From a checkpoint of a small mixture-of-experts model trained on Wikipedia.
Experts: 4 picks a token, a shared expert of 256 neurons.
Training: a variant of SOAP for the experts, 675M tokens, 5149 steps.
Below are experts of layer 6 (counted from 0) of a mixture-of-experts language model. Rows are named router (the router's row for the expert) and show model dimensions 0-159. Each number is 128 + 32 x the weight over its row's rms, rounded and kept within 0 to 255.
After each expert's rows: a language model's description of what the expert responds to. This comes from a sample of Wikipedia text that the model never trained on.

# expert 44
router [129 183 199 166 163 178  91 122 151 100  75 163 102  76 147 150  94 121  99  78 179 152 138 163 154 152  94 102 148 210 170 159 151 118 132 166 139 107 131 135 128 112  94 207 164 116 116 140 138 151 102 108 129 188 155  95 111 134 115 179 108 117 129 163  93 161 170 143 133 139 105  94 139 134  84 144 132 136 174 114 138 107 176 100 112 180 102 108 132 139  98  92  77 141 146  51 126 133  90  93 149  48 152 170 126  79 122 147 147 167 159 160 148 135 132 129 139 110  71 112  65  81 124 147 119 171 148 124 109 140 121 117 116  82 138 124 105 173  65 146 150 104 102 118 150 167 104  71 128  96  82 110 117  80 124  72 123 149 101 190]
Country codes and United in sports result tables (FRA, AUS, RUS, United States), plus pipes, semicolons and opening parentheses between entries.

# expert 37
router [123 136 132 144 118 128 157  81 120 133 137 130 147 141 111  91 145  94 135 118  67 119 141 166 167 123 184 133 176 220 138  77 145 118 155 170 124  98 172 100 152 101 133 163 116 111 134 151 147 158 128 131 158  70 131  83  98 152 142 136 103 149 151 109  81 142  87 145 154 101 118  97 119 124 125 138 126 129  57 144  81  71 132 145  72  96 135 153 100 140 109 148 177  50 145  84 166  97 139  92  98 210 111 149 133  89 120 155 116 174  74 177 154 111 179 127 116 196 129 106 157 146 109 132 165  72 158 114 147 153 121 102 144  68 115 171  93 106  93  93 128 146 180  53 104 175 132 147 111 147  80 186 124  91 145 159  81 175 165 144]
Forms of be and have and other main verbs right after the subject noun phrase, e.g. egg mass are, engineers were, can be.

# expert 18
router [144 100 101  83 100 170 130 106  86  98 129 152 158 164  84 144 128 149 105 162 120 152  62 107 113 132 154 159 138 105 132 152  69 141 115 185 131  70 196 213 124 124  99  85 118 172  96 153 119  81 105  85 179 164 128 138 107  93 138 122 163 170 145  91 159 114 156 161 111 137 167 102 132 108  90  77 103 147 132 122 116 132  80 149 117 178 170 118 112 167 133 160 122 127  76 145 175 153 161 133 110 138 122  81 127 137 179 180 102 133 115  90  54 122 137 182 147 106 126 168 110 173 130  60  77 112  64  97 108 151  58 129 163 167 119 144 131 109 107 176 122 144  86 119 140 133 117 200 159 130 180 151 148 141 132 143 159 195 147 125]
Digits of years and month names in prose dates, after "in" or a month, such as in 2014, in 1813, August 2006.

# expert 28
router [129 100 136 178 115  85 132 106  69  93 157 186 137 162 180  72 124 132 199 109 168 109 133 131 135 119 118 118  91 140 107  87 140 187 174 111  92 154 114 143 104 123 101 194 207 144 103 141 113 153 124 154 133 117  70 117 140 141 151 158 132 101  90 148 116 129 117  64 146 189  98 138  72 100 148 188 126 123 134 119 161 176 115 183  98 116 121  85  86 118  79  77 125 171 175 139 155  76 124 106 147 101  99 164 102 145 132  66  82 144 166 144 112 144 156 144 147  86 139 142  90  88  97 102 117 168 173 165  85 130 174 140  85 151 124 156 148  80 158  92 151 176 117 123  75 119 129 101 146 146 172  74  93  90 153 179 123 161 111 139]
Nouns naming institutions, offices or occupations in biographies and lists, such as University, Senate, Army, politician, footballer.

# expert 51
router [136 133  95 131  63 176  80 126 152 104 113  57  94 167  97 157 185 191 108 100 108 189 133 149 157 141 103 111  86  97  91 148 163 156 124 128  63 160 132 117 134 144 155 137 121  88 112 153 135  94 111 141 114 108 140 154 146 104  88  88 155  75  78 139 124 129  92 120 103 146 133  76 165  86 128 148 144 178 142 133 164 121 142 143 155  85  95 154 122 140  89 134 160  56 172 122 111 138  75 193 120 126 122 148 106 163 156 158 123 137 155 144 122 175  82 184 182 135  99 173  93 151  32 128 172 157  72 170 116  63 172 105 120 136 149 146 120 157 201 136  99 103  84  97 118 158  88  99  94 119 126 140 172 125  99 116 154 142 126 114]
Degree, minute and second signs, brackets and line breaks in coordinates, heights, weights and infobox lists, such as 5 ft 9 in (1.75 m).

# expert 4
router [ 73 105 165  97 161 166  60 151 174 148  81 124 149 132  95 147 112 120 124 121 133 191  74 159  99 181  55 127 114 103 112 168 148  97 113 107 100 152 151 139 141  89 111 141 120 130 134  97 170 123 155 127 114 131 153 119 136 159 113 106  64 149 172  89 151 135 115 137  64 178 112 124 144 114 128  72 167 164 109 157 149  84 139 121 116 126 169 170 154 148  99  95 171 180 102 107 120 167  93 167 128 131 131 139 174 181  87 106 163  86 148 155  97 130 123 136 181 156  99 126  84 173 152 129 112  89  78  93 130  62 104 103 127 141 104 175  81 183 125 173 136  78  81 158 114 121 127  97 137 115  99 131 173  91 122 116  97 238  92 115]
Blank space tokens at the start of table cells or indented list lines, right after pipes, commas or line breaks, before numbers.

# expert 46
router [132  80 150 110 173  97  97 122 180 124  97 121 126 147 102 164  91 140  99 152  85 103 140  84 163 113  78 108 135 146 137  89 104 154 180 142  76 117 166 145 131  93 116 141 112 140 167 123 109 106 114 134 103 139 146 168  81 124 160 120  83 156 151 133 144  93 112 115  97 116 140 118 134  84 169 100 168 122 153 148 143 120 113 180 141 164 126 119  76 146 163 114  96  85  87 177 157 153  75 160 123 138 122  74  98 126 145 111  84 139 103  92  89 159  82 102 105 104 179 113 149 198 152 110 150 157  95 165  99 178 100 164 152 175  56 112 101 136 116 161  57 170 208 154  59 163 112 171 192 103 175 171 148 148 152 131  93 190 142  91]
Digits inside large numbers, years and scores, especially after a comma separator or dash, plus number words like four, seven, teen.

# expert 35
router [140 114 115 183  79 155 123 149 105 123 131  94 104 111 155  73 123 139 114 145 157 125 119 117 113 140 101 104 199 129 101 141 146 116 101 117 145 134 137  92 163 113 145  78 108 132 135 118 165 154 153 142 132 152 203 124 208 115 113 163  93 110 158 105 164  64 161  86 106 176 129 138 135  80  58  79 118 110 157  78  72 165 152  93 147 145 131 117 137 101 217 196 125 102 102 140  97  98 159 209 142 112 154 160 160 132 118 145 136  98 121  69 140 156 106  72 145 104 157 133 145  77 124 170 163  92 137  86 120 115 136 162 126 192 149 121 152 127  97 118 174 114  96 133  88 164  66 117 110 144 110 165 127 156 108  49 122  97 136 201]
Inner pieces of Spanish, Portuguese, Slavic and other foreign names and words, e.g. Fabrício, Alvarez, Calgary, Nikolay.

# expert 33
router [139 138 111 133 124 178 117 185  97 124 122 170 166 126  84 116 118 161  82 107 120  63 142 102 126  90  76 114 143 130 104  96 179 157 197 118 158 102 156  78 186  71 139 102 137 174 170 138 160 126 103 117 135 129 173 148 112 127 188 131 106 141 123 131 111 143 138  91  88 124 115 100 174 135 126 186 166  80 145 137  57  52  70 122 151 126 131 160 184 136 105 112 109 126 117  37 149  78 131  87 112 161  99 148 159 110 135 139 174  79 140 184 138 144 168 164 158 196 138 136 123 146 136 157 113  72  99 129 107 121 151 132 115  77 125 142 151 132 157  61 122 155 114 140 135  81 115  35 155 141 114  96  97 116 119 144 119 144 185 134]
The words for, with, as, a, by after a comma or verb, often in "known for", "with", "as the character".

# expert 36
router [127 105 184 131 170 107 136 151 142 106 143 118 158 154 138 108 128 178 168 113 129 206 179 110 173 104 176 136 103 117 174 179  70 165 134 137  87  94 179 156 149 139  86 152 180 147 104 110 158 136 163 162 156 170  44 113 118 105 149 137 117 169 140 165  86 144 108 113 106 149 123 103 116 114 120 134  96 168 170 168 178 162  93  95  59  86 134 148  68 124 127 126  70 143 120 165 127  92 123 154 145  59 144 199 136  80 119  85  84 143 141 134 118 108 133 184 174  73 138 129 116  96 136 131 129 171 155 150 132 105 136 144  84 101 110  72  99 122  99 103 106 165 175 107 164  89  74 128 126  59 102  80 137  94 165 156 127 146 124 139]
Sports nouns ending competition or result phrases, such as FA Cup, Football League, season, semifinals, points, ATP Tour.

# expert 62
router [ 98  88 113 145 110 131 113 141 111 183 142 133 173 100 102 103 127 147 120 128 158 168  72 140 139 121 180 187 146 161 139 112 101 132 145 144 155 115  87  94 102 138 105 113 122 139 139 127 178 115 173 117 168  90 158 171 148 188 106  61 112 120 138 124 179 128 180 144 113  83 106 126 124  85 141 117 108 124  82 127  81 149 137  59 144 132 120 126  63  98 149  76 167 137 150 150 197 133 110 143 164 167 150  82 154 148  99  62 184  71 187 167  80 121 120 116  91 184 153 128  65 176 130  85 182 113 150 123 142  68 111 133  52  98  93 151 126 102 134 124 120  97 160 127 145 141 142 113 154 121  88 137 176  98  65 147 112 136 185 170]
Lowercase word-start pieces such as s, l, p, v, ch beginning ordinary words in prose after the, and or a, as in siblings, sizes, boring.

# expert 39
router [133 113 174  95 105 172 114 128 153  94 137 129 126 130  93 123  85 133 115 182  98 183 105 120 129 140 138 220 102  84 158 155  63 167 138 166 165 146 186 209 125 108 110  80 122 179 113 124 157 110 102  79 136 168  71 110  98 106 130 118 149 150 156  97 171 124 168 138 119 125 130  86 162 133 118  99 146 185 116 158 166 109  91 112 115 174 194 170  94 129 128 156 126 174 105 134 180 144 153 178 124  59 112 110 118 162 132 144 122 119 116 117  75  75 107 165 111  79  96 140  83 177 170  62  92 124  28 143 113 154  58 104  97 130 137 132 146 151 126 167 125 134 117 143 120 168 106 169 163  94 111 126 129 131 148 134 128 121 162 123]
Spaces before years or day numbers and month names in dates, such as "on 21 January", "March 31", "from 1870".

# expert 22
router [175 127 183  66 168 141 145 154 172  95 133 146 123 146 142  92 119 162 119 156  64 145 155 121 146  97 156 101 116 158 129 106 141 164 167 124 169  80 161 138 163  70 131 154 177 185 137 104 176 151 144 180 165 190  76 101  90 103 149 135  78 165 141 142  90 165 129 127  87 100 117  97  97 144  97 132 139 121 137 147  96  85 103 146  66 173 199 163 107 116 120 162 111 119 136 108 187  80 108 106 128 138 102 191 120  76 122  89 147 105  82 181 152  95 171 137 131 153  89 131 167 118 136 154 143  66 141  99 109 133 119 117 143  75 161 121 110 119  87 117 147 182 155  66 135 138 104  39 126  91 105 147 126  97 109 137  68 137 150 130]
Main verbs after a subject in sports career and season narratives, such as won, took, received, became, was.

# expert 54
router [121 126 158 113 168 125 110 125 162 129  93 113  98 103  83 144  96 119 130 101  88 185 150  84 173 170 121  99 109 182 117 177 120 148 129 114 153  66 134 142 120 101 103 141 127 158 117 113 173  80 104 161 146 140 130 140 119 111 109 144 152 144  95 157 118 130 170 151  74 139 196 114 167  74  68 191 170 144 145 169 185  79 148 127 125 186  98 150 116 171 107 147 118  80 120 136 101 160  88 134 105  85 165 166 111 156  84 111 144 134 144 180 109 160 104 125 187 130  87 147  78 159  58 128 170 166 136  79 169 124  87  86 131 103 164 140 100 127 128 170  67 104 105  81 160 171  94 115  96  86 162 163 154 140  90  80 182 125  90  83]
Dashes, decimal points, colons and brackets between numbers in score and statistics tables, such as 8–9, 4.53, 1:47.24, 7–6(5).

# expert 42
router [ 92  92 135 107 159 121 144  78 131 117 105  77 187 183 113 152 110 170  87 187 121 146 133 104 166 100  75 113  74  86 163 161 144 120 110 129 120 150 129 178 119 153 103 148 100 136 122 116  98 126 101 115 100  96 137 131 152  99 135 158  78 112 110 100  80 131 131 127  79 189 123 148 169 144 123 124 138  72 158 109 185  99  69 168 122 165 194 143 144 194 119 185 116 180 108 130 136 141  88 210 103  64 152 163 139  87 167 191  71 153 161 112  97 130 102 117 168  99  69 122 146 143  58 102 114 174 105 122 111 159 113 154 163 125  74 189 117 149 121 157 170  85 131 141 118  94 159 144 155  99 149 183 117 128 145 126 132 144 118 116]
Final digits of years in tables and tenure lists, usually before a dash or pipe, such as 2016–17, 1985–1989, 2026–present.

# expert 21
router [162  88 115  73 101 173 109 196 180 137 136  81 145  71 114 116  71 128  70 120  60 100 189 118 144  80 136 127 129 102  91 150 151 139 144  93 157 136 123 123 109 148 109 129 120 131 110 134 168  75 101 121 105 148 106 145 154 111 137 159  73 170  68 169 154 120 144 154 126 150 191  85 147 140  92 168 133 139 155 159  68 124  83  83 143 107  88 193 165 100  91 160 135 127 168 163 174  99 134 125 119  95 154 149 159 124 118 184 120  89 152 129 159  98 114 137  62 106  70  70 149 137 173 140 124 184  88 125 127 144 124 133 171 128 194 129 122 170 168 103 108  87 131 144 157 129 161  69 118 188 146 104 161 137 167 167 116  97 129 156]
Hyphens inside titles and names, plus line breaks and pipes in chart and award tables, such as Punch-Out, Wu-Tang, Play-off.

# expert 20
router [134 177 170 112 134 114 109 110 145 108 147 144  81 123  92  86 135 146 116 111  67 113 146  65 150 121 120 111 120 119 123 158 132 151 156 162 165 122 158 141 147  78 196  96 192 133 147 160  54 156 150 136 136 180 171 135 110  69 150 134 164 130 124 134 112 132 122 120  63  89 134 135  77 152  28 123 134 103 125 102 102 107 100 165 117 154 142 161 164 136 157 160  87 174 157  98  95  83 149 100  89 115  99 105 117 101 140 120 111 103  93 121 101 155 162 121 185 175  98 152 206 154 144  81 100 116 104 152 103 119 156 118 173 164  82 145 217 126 110 165 149 119 138 130  74 140  79  88  71 153 164  88 159 124  94 146 153 149 138 185]
The word of after a noun, especially in titles and names such as Duke of Burgundy, University of, Wars of; also during, after, when, among.

# expert 24
router [ 87 152  84  78 136 136 143 159  70  88 103 103 107 131 116 159 179 102 121 177 160 140 101 185  93 193 127 105 158  63 151 122 168 127 115  94 150 145 102 136 159 190 157  69  89  86 131 165 120 111 183 121 161 145 115  97 184 183 125  68  61 126 148 128 177 118 141 170 117 106  87 153 157 149 141 148 100 105 100 103 188 142 150 118 165 140 111 106  86  87 128 151  92 165 146  95 128 146 118 127 135 126 121  96 129 134 135  99 153 164 140 106  88 118 147 116 132 128 118 114 156  84 151  88 152  96 117  46 185 168  74 125  99 118 155  89 178 168  96 136 130 109 164 138 195  67 111 141  96  83 126 156 127 163 152  71 112 106 153  78]
Short inner pieces of surnames and foreign words after an initial consonant, such as u in Q-u-otation, au in Cauwenbergh, ah in Rahmir.

# expert 61
router [151 174 108 101 110 119 132 106  73 109  88 123  83 100 183 154  95  75 129 143 169 115 156 151 139 171 133 135 192 155 129 186 117 108  95  99  66  75 108 109 133 173 128 108 118  99 109 153 136  99 164 127 140  92 100 121 171 165 135 117  92 159  91 199 115 122  95 126 152  97  95 158 175 179 171 171  91 161 119 168 129 156 125  80 156 131 108 177  45 164 125 160  88 117 135 128  84 115 131 132  90  95 167 103 134 135  75 112  87 172 142  62 104 107  93 116 112 114 164  98 159  80 109 126 160  96 138 130 179 175 132 133  70 118 149 137 134 193  84 139 173 195 131 133 199 151 167 168 134  88 152 150  95 142 112 115 133 123 137 120]
Word-final vowel pieces such as -o, -a, -io, -ette ending foreign names and words, e.g. Mundo, Hokkaidō, millennium, Concorde.

# expert 7
router [126 164 121  97 168 124 148 162 162 106 152  96 120 140 193 146 123 122 177 172  46 138 161 102  90  80 155 114 110 101 130  99 183 143 111  95 110 143 149 115 111  76 129 164 127 149 133  96 114  79  93 177 112 125 108  64 167  77 158 145 167 173 119 118  96 156  68 113 136 111 121 197  75 147 101 154 201 110 113 142  84 182  96 168 134 129 143 185 181 123  88 149  52 179 138 136 151 100  84 121 136 140 104 157 160 118 129 119  47 134  66 144 172 104 179 138 141 104  88 128 169  79 160  97 142 132 157  89  91 112 149 139 126 137 156 123 110 149 201  75 119 176 158 126 114 100 135 110  96 126 131  98 130 104 152 113 146 118 117 120]
Suffix pieces ending verbs or derived words, like -ted, -ing, -ated, -ified, as in Adapted, Representing, illustrated, often in album credits.

# expert 53
router [165 163  99 126 147 155 129 128 161 107 111 142 118  58  96 160 147 130 139 142 139 103  74 166 138 157 107 127 156  99 128 101  68 184 136  89 157 154  63  84 178 134 134 105 117 151  98 103  67 101 160 117 116 169  92 122 193 122 120 138 144 118  98 126 118  60 156 123 152 155 136 161 156  68 121 100 107 129  87 106 133 158 169  87 132 208 152  75 173  67 188 141 100 124 120 121 128 127 132 127 140 108 178 108  55 128 143 120 163  91 181 103 162 124 114  97  93  79  98 114 157 106 167 155 161 106 126  51 109 156 139 179 146 172 144  84 168 157 112 195 115 106 136 112 153  99 120 161  69 114 127 163  95 147 173 111 114 113 146 184]
Inner syllables of Japanese, Turkic, Central Asian and other foreign names, e.g. Tsukuba, Takuya, Mikulandrić, Oukaci.

# expert 25
router [171 109 124 143  83  86 134  87 160  91 115 123  92  88 151 138 157 112 133 143 128 116  73 105 112 134 133 135 119 124 140 108  87  80  86 144 114 148 135  90 108 170 175  91 115 105 152 116 145 112 163 129 144 142 134 113 158 140 133 101  76 191 182 151 147  72 146  85 153 117 157 143 103  96 162  93 104 102  98  87 136 144 131  95 136 127 150  84 170  69 184 134 137 175 151 135  91 131 103 114  93 151 161 122 155 208 110  72 182  75 133  79 169 138 130 134  61 173 103 124 172  79 160  72 130  89  99  54 110 115 116 151 125 132 132 113 175 126 103 145 166 146 184  53  81 166 160 171 138 151 138 161 133 201 165 136 134 130 196 131]
Short pieces inside a word right after a prefix like dis-, un-, con-, over-, e.g. disjunct, outnumber, overturn, prohibition.

# expert 17
router [142 150 148 157 121 121  71 156 143 140 125 116 166 131 154 121 174 128 105 145 128 154 107 149  98 152 101 121 119 138  88  95 144  90 181 128 166 121 116 104  97 112 202 193 101  94 167  95  87 124  93 175 104 152 101  84 178 116 170 142 161 148 137 126 120 135 184 141 110  95 120 144  98 175 134  97 114 168 190  97 174  77 140  93 102 109 176 178 155 138 139 102 155 119 189 111 132  70 118  95  99  92  98 160 150 184 114 152 107 118  92 132 139 105 142 160  66 161  91 151  93  95 133 112  81 108  86 112 170 101 171  80  63 139  86  92 163 195 114 208 131 130 102 132 150  99 178  78 137 103 125 110 154  77 134 135  78 127  83 101]
Pipe characters and dividers in wiki tables, above all election result tables, plus words like Turnout, votes, Democratic.

# expert 41
router [108  86 131 111 103 119  91 105 153 102 136 133 148 154 132 143 109 118 166 104 128 185 130 163 130 153 119 146  98 196 174 120 130 138 159 157  92  81  88  96 107 166 113 118 112  95 122 146 151 157 170 204 112  97 110  96 142 133 158 126 107 130 131 129 146 159  59 131 142 157 111 175 127 102 136 105 120 170 107 123 182 142 171 212 144 122 110 140  96 106 106  99  97  52 153 156 109 107 154 139 174 172 102 178 108 175 161  90 116 114  96 172 185 108  83 114 142 145 172 140  82 161  66 164 155 143 158 124 179  86 103 117  89  62 154 119  66  81 106 140  74 139 163  72 120 140 158 140 189  87 150  89 181 101 108 136 104 151  91  92]
Percent signs, units and count nouns right after numbers, especially census demographics, e.g. 54.7%, km, million, people, acres.

# expert 16
router [118 105  81 185 130 190 101 141  80 117 117 138 120 103 120 169 142 120 127 110 200 138 151 167  69 179  75  92 119 120  73 101 141 125 152 135 170  67 168 151 122 160 148 178 105  93 157 186 136 159 172 113 105 128 131  51 110  94 122 158 153  62  74 179  81  93 164 121 169 169 127 121 107 140 119 138 135 126 172 117 106 118 105 132 143 161 121 115 156 162  72 107 144 126 149 129  84 144 149  86 105 108 109 137  75 100 113 145 108 202 128 171 108 128 149 141 169 107  82 117 119  74  89 155 159 157 136 149 151 147 138 137 124 152 129 151 182 117  79 170 114 145  64 177 118  78  87  90 126 184 141 120  87 190 112  99 169 123 109 105]
Periods after middle initials such as Charles B., closing parentheses after names or countries, and pipes after personal names in tables.

# expert 55
router [185 173 145 100 112 152 158 125 201  84  83 113 119 128 113  94 163 105 106 114 111 129 182 100 160  78 132 147 133 167 150 153 146 112 174 141 126 119 133 107 118 103 159 105 151 154 142 140 152 161 115 116 188 137 150  89 101 135 194  88 158 131 153 131 117 132 130 178 104 126 111  94 170 179 128 198 140 163 136 139  78  80 129  81 114 174 134 151 115 141  97 193  96 148 147  31 142  80 105 127  73 183  43 119 138 136 119 143 132 144  63 159 158  98 177 157 124 184 118  94 118 119 147 100  61 104  44 157 158 111  90  81 143  95 108 134 113 121 105 118 155 119 147  63 132 109 136  79 138 125 119 114 124 122  77 119 156 126 155 123]
Prepositions following a verb or participle, like by, into, from, through, between, as in split into, operated by.

# expert 8
router [ 78  75 148  90  77 175 102  92 191 104 116 103 116 107  92  87 107 102 181 125 159 107 166 103 133 118 103 137  90 148 165 125 149  96 141 161 117 127 133 204 101 137 161 178 143  66  96 123 181 159 125 175 134 148  80  76 158 137 157 157 110 124 112 188  86 143  86 167 151 144 105 142 113 159 144 145 142 172 148 119 132  95 150 130 169 132  89 142  91 128 109 103  63  94 135 144 112 124  70 122 102 103  97 157 101 162 164  63 104 201  90 147 157  79 116 170 165  84 109  94  94 141  60 174 157  94 158 154 177 138 132 125 133  98  72 184 105  96 122 111 116 105 157 154 137 124  90 176 131  99 151 132 114 113 127 123 182 153  81 102]
Closing parentheses and commas after numbers or names in sports and election tables and lists, as in (attendance), Jerry Sloan (25), 12,542.

# expert 5
router [114 110 171 161 126  95 131 122 128  92 197 127 124 135  67 162 109 103 142 156 167  95 116  68 114 172 147 131 101 122  96 104  95 115 116 155 164 150 113 101 132 162 181  74 157 126 160  91 153  79 178  94 101  96 128 148 148 162 140  95  83 119 152  93 139 120 199 118 128  68 130 112 103  97  71 105 121  82 180 136  86 196 110  97 123  89 226 113  81 102 174 149 164 111  90  82 125 172 134 185 125 136 117 113 143 127 146 106 156  92 158 146 180 133  81 115 156  95 142  78 139 114 147 119 124  62 133  90 157  79 171 131 147 184 148 120 147  91 128 130 136 134 180 131 126 136  99 165 168 141 136 167 107 155 151 100 111  93 196 163]
Short consonant pieces inside rare names and words, mostly b, d, w, g, as in Hellebæk, Welbeck, noblewoman, elders.

# expert 2
router [ 86  88 158  79 158 161  35 115 169  77  86 162 106 112 112 113 143 131 184 143 134 142 123 131 146 197 113 161 109 106 126 159 140 120 145 128 128 130 161 165 126 124  99 100  77 133  83  79 140 105 130 125 109 110 160 158 181 132 104 130  84 151 114  94 120 161 152 128 104 167 103  87 156  96  70 141 201 173 139 184 142 101 155 148  95 171 179 148 125 124 156 140 165 143 146 142 125 148 107 212 134 113  74 169 126 146 107  93 136 145 171 159 161 132  94  94 159 169  90 136  83 157 137 116 127 123 104  38 100  99  75 109 121 108 146 168 121 157 141 141  79 103 103 152 129 133  99  68 165  99 107 157 196 127  88  61  97 145 104 102]
The space opening a numeric cell in statistics and election tables, often before percentages, signed values or currency, as in | 4.88%, +62, −2.0%.

# expert 63
router [ 95  98 131 146 123 116  88 102  70 157 150 103 115  92 120 122 123 137 123 116 123 118 135 142 126 156 133 113 104 102 128  91 164  70 162 135  91  52 150 145 102 173  95 200 140 106 154 174 132 130 138 143 120  87  58  54 133 137  95 183 173 115 107 166  86  94 126 159 151 146 119 133 131 198 141 176 100 140 135 131 107  92 130 111  86  73 102 146 125 133  85 107  91 148 159 201 190 137 146 103 170 104 161 103  76 153 138 135 112 181 120 124 127  71 169 156 124 160 148  87 168 145 108 161 181 121 164 160 138 167 164 144 142 128 124 141 125  92  80  97  47 124 169 130 154  64 146 177 126 149 212 123 125 158 170 163 152 145 108 143]
Closing quotation marks and brackets after titles, plus sentence-starting It, He, She, which, film, song, in articles on films and music.

# expert 40
router [118 141  95 176 184 153 158 107  88 104  71  95 128 124 158 174  99 185 114  73 148 120 141 163 178 125 133 148  72 117 156 189 132 102  85  83  62 106 114  94  91  77  83 185 120 187  89 130 103 142  95 113 174 129 153 112 107 128  97 115 108 157  67 115 174 111 168 112  98 196 146 106 163 106 157 113 136 155 140 104 174 173 168 161 181 125 125  89 140  75 163 106 128  94 127 156 124 107  95 133 172  87 138 149  83 126  94 108 144  92 155  84 147 104 198 184 104 107 153 123 111 142 132 146 132 110 129 129 127 112  92 179 110 117 161 116 134 134 158 153 136  89  88 110 124 136 169 146 175 127 152 164 106 177 157 106  86 133  65 189]
Byte pieces of Japanese, Chinese, Thai, Cyrillic and Georgian text, mostly in titles and names quoted inside English articles.

# expert 38
router [ 87 104 159 132 134 110 153 164 144 174  92 112 147  98 210 104 157 175 143  99  64 181 130 135 167 106 121  92 107 105 172 129 109 131 101 127 130 113 105 105 134  67 162 147 130 148 103 130 115 146 174 193 137 181  50 114 178 100 148 135 157 111 117  99 160 189  69 126 187  98 135 168  62 156  77 151 111 135 108 100 180 174 139 172  88 128 144 106 144  62 160 112 102 112 156 142  99 132  93 137 189  98 119 160 131 152 111 106 105 107 151 176 149 128 147 138 153  91 115 155 117  68  90 134 112 166 162 163  97 144 115  82 139  94  73 104  78 123 147 113 143 161 128 117  89 116 169  82 110  95 103  73 175 120 160  76 107 132  99 126]
Header words of tables and infobox sections, such as Census, Candidate, Total, Turnout, Team, title, Certification, often right after a pipe.

# expert 9
router [121 132 110 147  87 135 151 151 148 156 131  73 133 123 136 161 172 130  96  96 119 158  65 127  87 116  90 105 122  95 159 129  93 126  86 102 115 138 104  76 146 151 196 149  78 102 158 108  99  73 146 145 109 129 150 148 190 183 137  95  76 130 132 114 152 134 133  88 136 183 131 139 119  59 169 115 119 104  88 123 131 144 170 148 182  75  99  85 119 108 205  89 157  93 150 101  82 153  61 228 149 135 100 105 184 159 173 110 165 102 155 152 138 184  78 101 153 133 148 215 145 113  94 168 194 127 135 138 163  82 177 115 135  87  92  99 118 155 136 123 152 128 156  89 144 117 126 121 126 129  90 115 119 158 145 113 147 123 145 127]
Word pieces and symbols at the start of infobox and taxobox field names and values, such as Dom(ain), M(ol)ar mass, Species, Elevation.

# expert 14
router [181 136 161 141 132 164 158  99 140  99 137 110 117 145  92 161 150  54 109 109 187 149 120 178 106 143 140 124 141 194 138 166  98 156 117 191  71  58 108 106 115 199  97 154 102 141  90 140  60 104 157  97 112  98 125 124 121 141 152  84 128 115 168 103 166 126 128 122 121 164  92 111 145 144 138 104 112 110  90 156 187 124 165 189 132 132  90  74  88 147 139 148 125  90 179 132 148 143 111 158 165  98 145 158 138  52 129 174 141 127 120 149 127 132  69 132 159 154 141 162  90 163  69 145  94 172 143 180 173 165 133 108 133 129 135 113 115  98  64 147 119  75  84  58 159 123 182 119 135  66 121  73  87 115 119  91 116 122 131 103]
Single capital letters or short uppercase pieces inside abbreviations, codes and route labels, as in BC, RAF, 164B, TUV, MAX.

# expert 34
router [150 163 126 167 192 144  47 188 156 181  94 127 174 106 137 143 101 155  98 129  95 172 148 181 102 111  63 101 150 139  88 147 155  69 108 155 111  84 164 132 134  69 120 157 111 104 150 110  98 147 108 187  90 187  80  95 102  83 160  91 193 131 183 140  87 123 183  96 155  82 107 142  99 139 169  77 119 142  94 125 141  75 140  83 150  81 147 137 172 159  86  82 165 126 152 116 108 139 136 106 121 107 111 153 133 146 108 141  98 122 103 130 147  95 180 106  88 134 112 116 123 109 163  96 119 106 112 130 142 136 108 107 116 178 114 108 134 199  97 182 152 140 116 111 162  94 190 103 123  99 137  97 182  79 127 121 170 108 134 165]
Pipe at the start of a table row or header line, plus section markers, list dashes and colons opening list entries.

# expert 6
router [ 84 142 148 143 145 102 162 122 136 165  97 131 131 177 151 142 165 142 134 130  97 209  81 124 140  91 139 176 105 145 126 143 136 155 121  99  73 138 132 134  96  59 155 117 187  86 167 124  62  74 104 177 102  87 134 102 186 142 180  96 112 104 156  75 100 139  88  90 140 170 148 197  95 143 136 140 114 138 116 140 113 115 109 148 141  75 132 110 161 119 110 100 148 134 135  81 129 133 103 175  89 121 101 133 185 169 140  77  70 121 125 130 118 142 156 191 174  87 152 207  88  99  65 146 180 142 147 148 105  57 156 131 163  72 112 122 102 156 150  98 161 135 138 121 105  73 142 142 113 121  86  84  89 129 170 149 138 143 133 170]
Field names in bulleted infobox lists, placed before a colon, such as Location, Species, Born, Past members, Preceded by.

# expert 49
router [167 131  88 177  86 133  57 139 125 129 175 130 129 109 153 130 142 140 126 137 116 135 141 158  92  90 113 122 155 127  32 139 121 137 142 148 159 133 196 174 129 193 110 143 114 159 109 100  84  70 134 175 148 123  63  93  94  81 118  79 162 112 146 124 151 133 149 146 130 121 127  86 102 139 135  88 115 171 136  73 142 100 111  80 135 161 119 115 140 144 131  91  99  95 105 168 188 168 183 106  86 149 173 107 165 174 156 187 146 113  92  73 141  52  93 161  88 137 105 106 123 167  90 101 107 142 129 152 100 134  98 115 164 158 126 149  96 135 122 138  72 158 203  92 162 151 113 155  91 120 177 137 164 199 134 123 175 151 148 101]
Line breaks and final periods or quote-periods ending a paragraph, often right before a == section heading ==.

# expert 29
router [155 174  90 129 138 131 158 100 117 130 147 117 127 154 176 184 144 132 151 110 177 139 134 121 122 157 142  86 165  65 139 133 141 141  95  79 155 112  75  84 147 142 169 114  96 117 164 116  92  98 156 161  90 131 110 130 220 117 129 100 163 143 164 108 173 115  54 135 173 180 112 131  62 133 156  93 141  90 100 145 132 161 138 115 173 106  77  74 164 138  96 128 130 141  99 116  75 132 134 140 169  97 125  76 151  98 118 105 142  98 157 145 199 135  86  88 156 112 121 170 177  82 150 154 148  66 162  80 179 160 162 177 162 149  90  59 137 125 106 144 122 138 109 147 149 104 135 132 129 132 173 116 103 132 114  51 208 103 122 139]
Second piece of a capitalized word at paragraph or article start, e.g. Pardilhó, Marden, Mellado, Village, Friday.

# expert 50
router [141 193 151  95 143 131 139 112  61  86 147 118  86 109 152  83  72 138 179 187 126 119 132 138 128 188 154 153 214  97 136 151 145 120  86 115 147 149  76  90 138  98 159  70  85  93 112 189  76 138 150 117  97 109  88 148 132 129 176 165  81 116 115  84 172 137 120 149 143 147 141 152  94 138 134 128 134 112 186 171 116 199  84 136 150 171 121 171 143 137 144 201  65 122 131  85 108 101 123 182 107 147 100 132 159 132 159 176  93 169 146 114 136 121 127 111 128  91 114 146  88  99 155 115  93  91 139 142 160 167 157 166 143 162 116  88 152 115 128  79 129 170 107 143 160  83 107 148 122 171 124 163 103 131 121  48 155  99  72 130]
Inner and final word pieces of proper names and place names, as in Guadalcanal, Bountiful, Burton, Galen, Ramadan.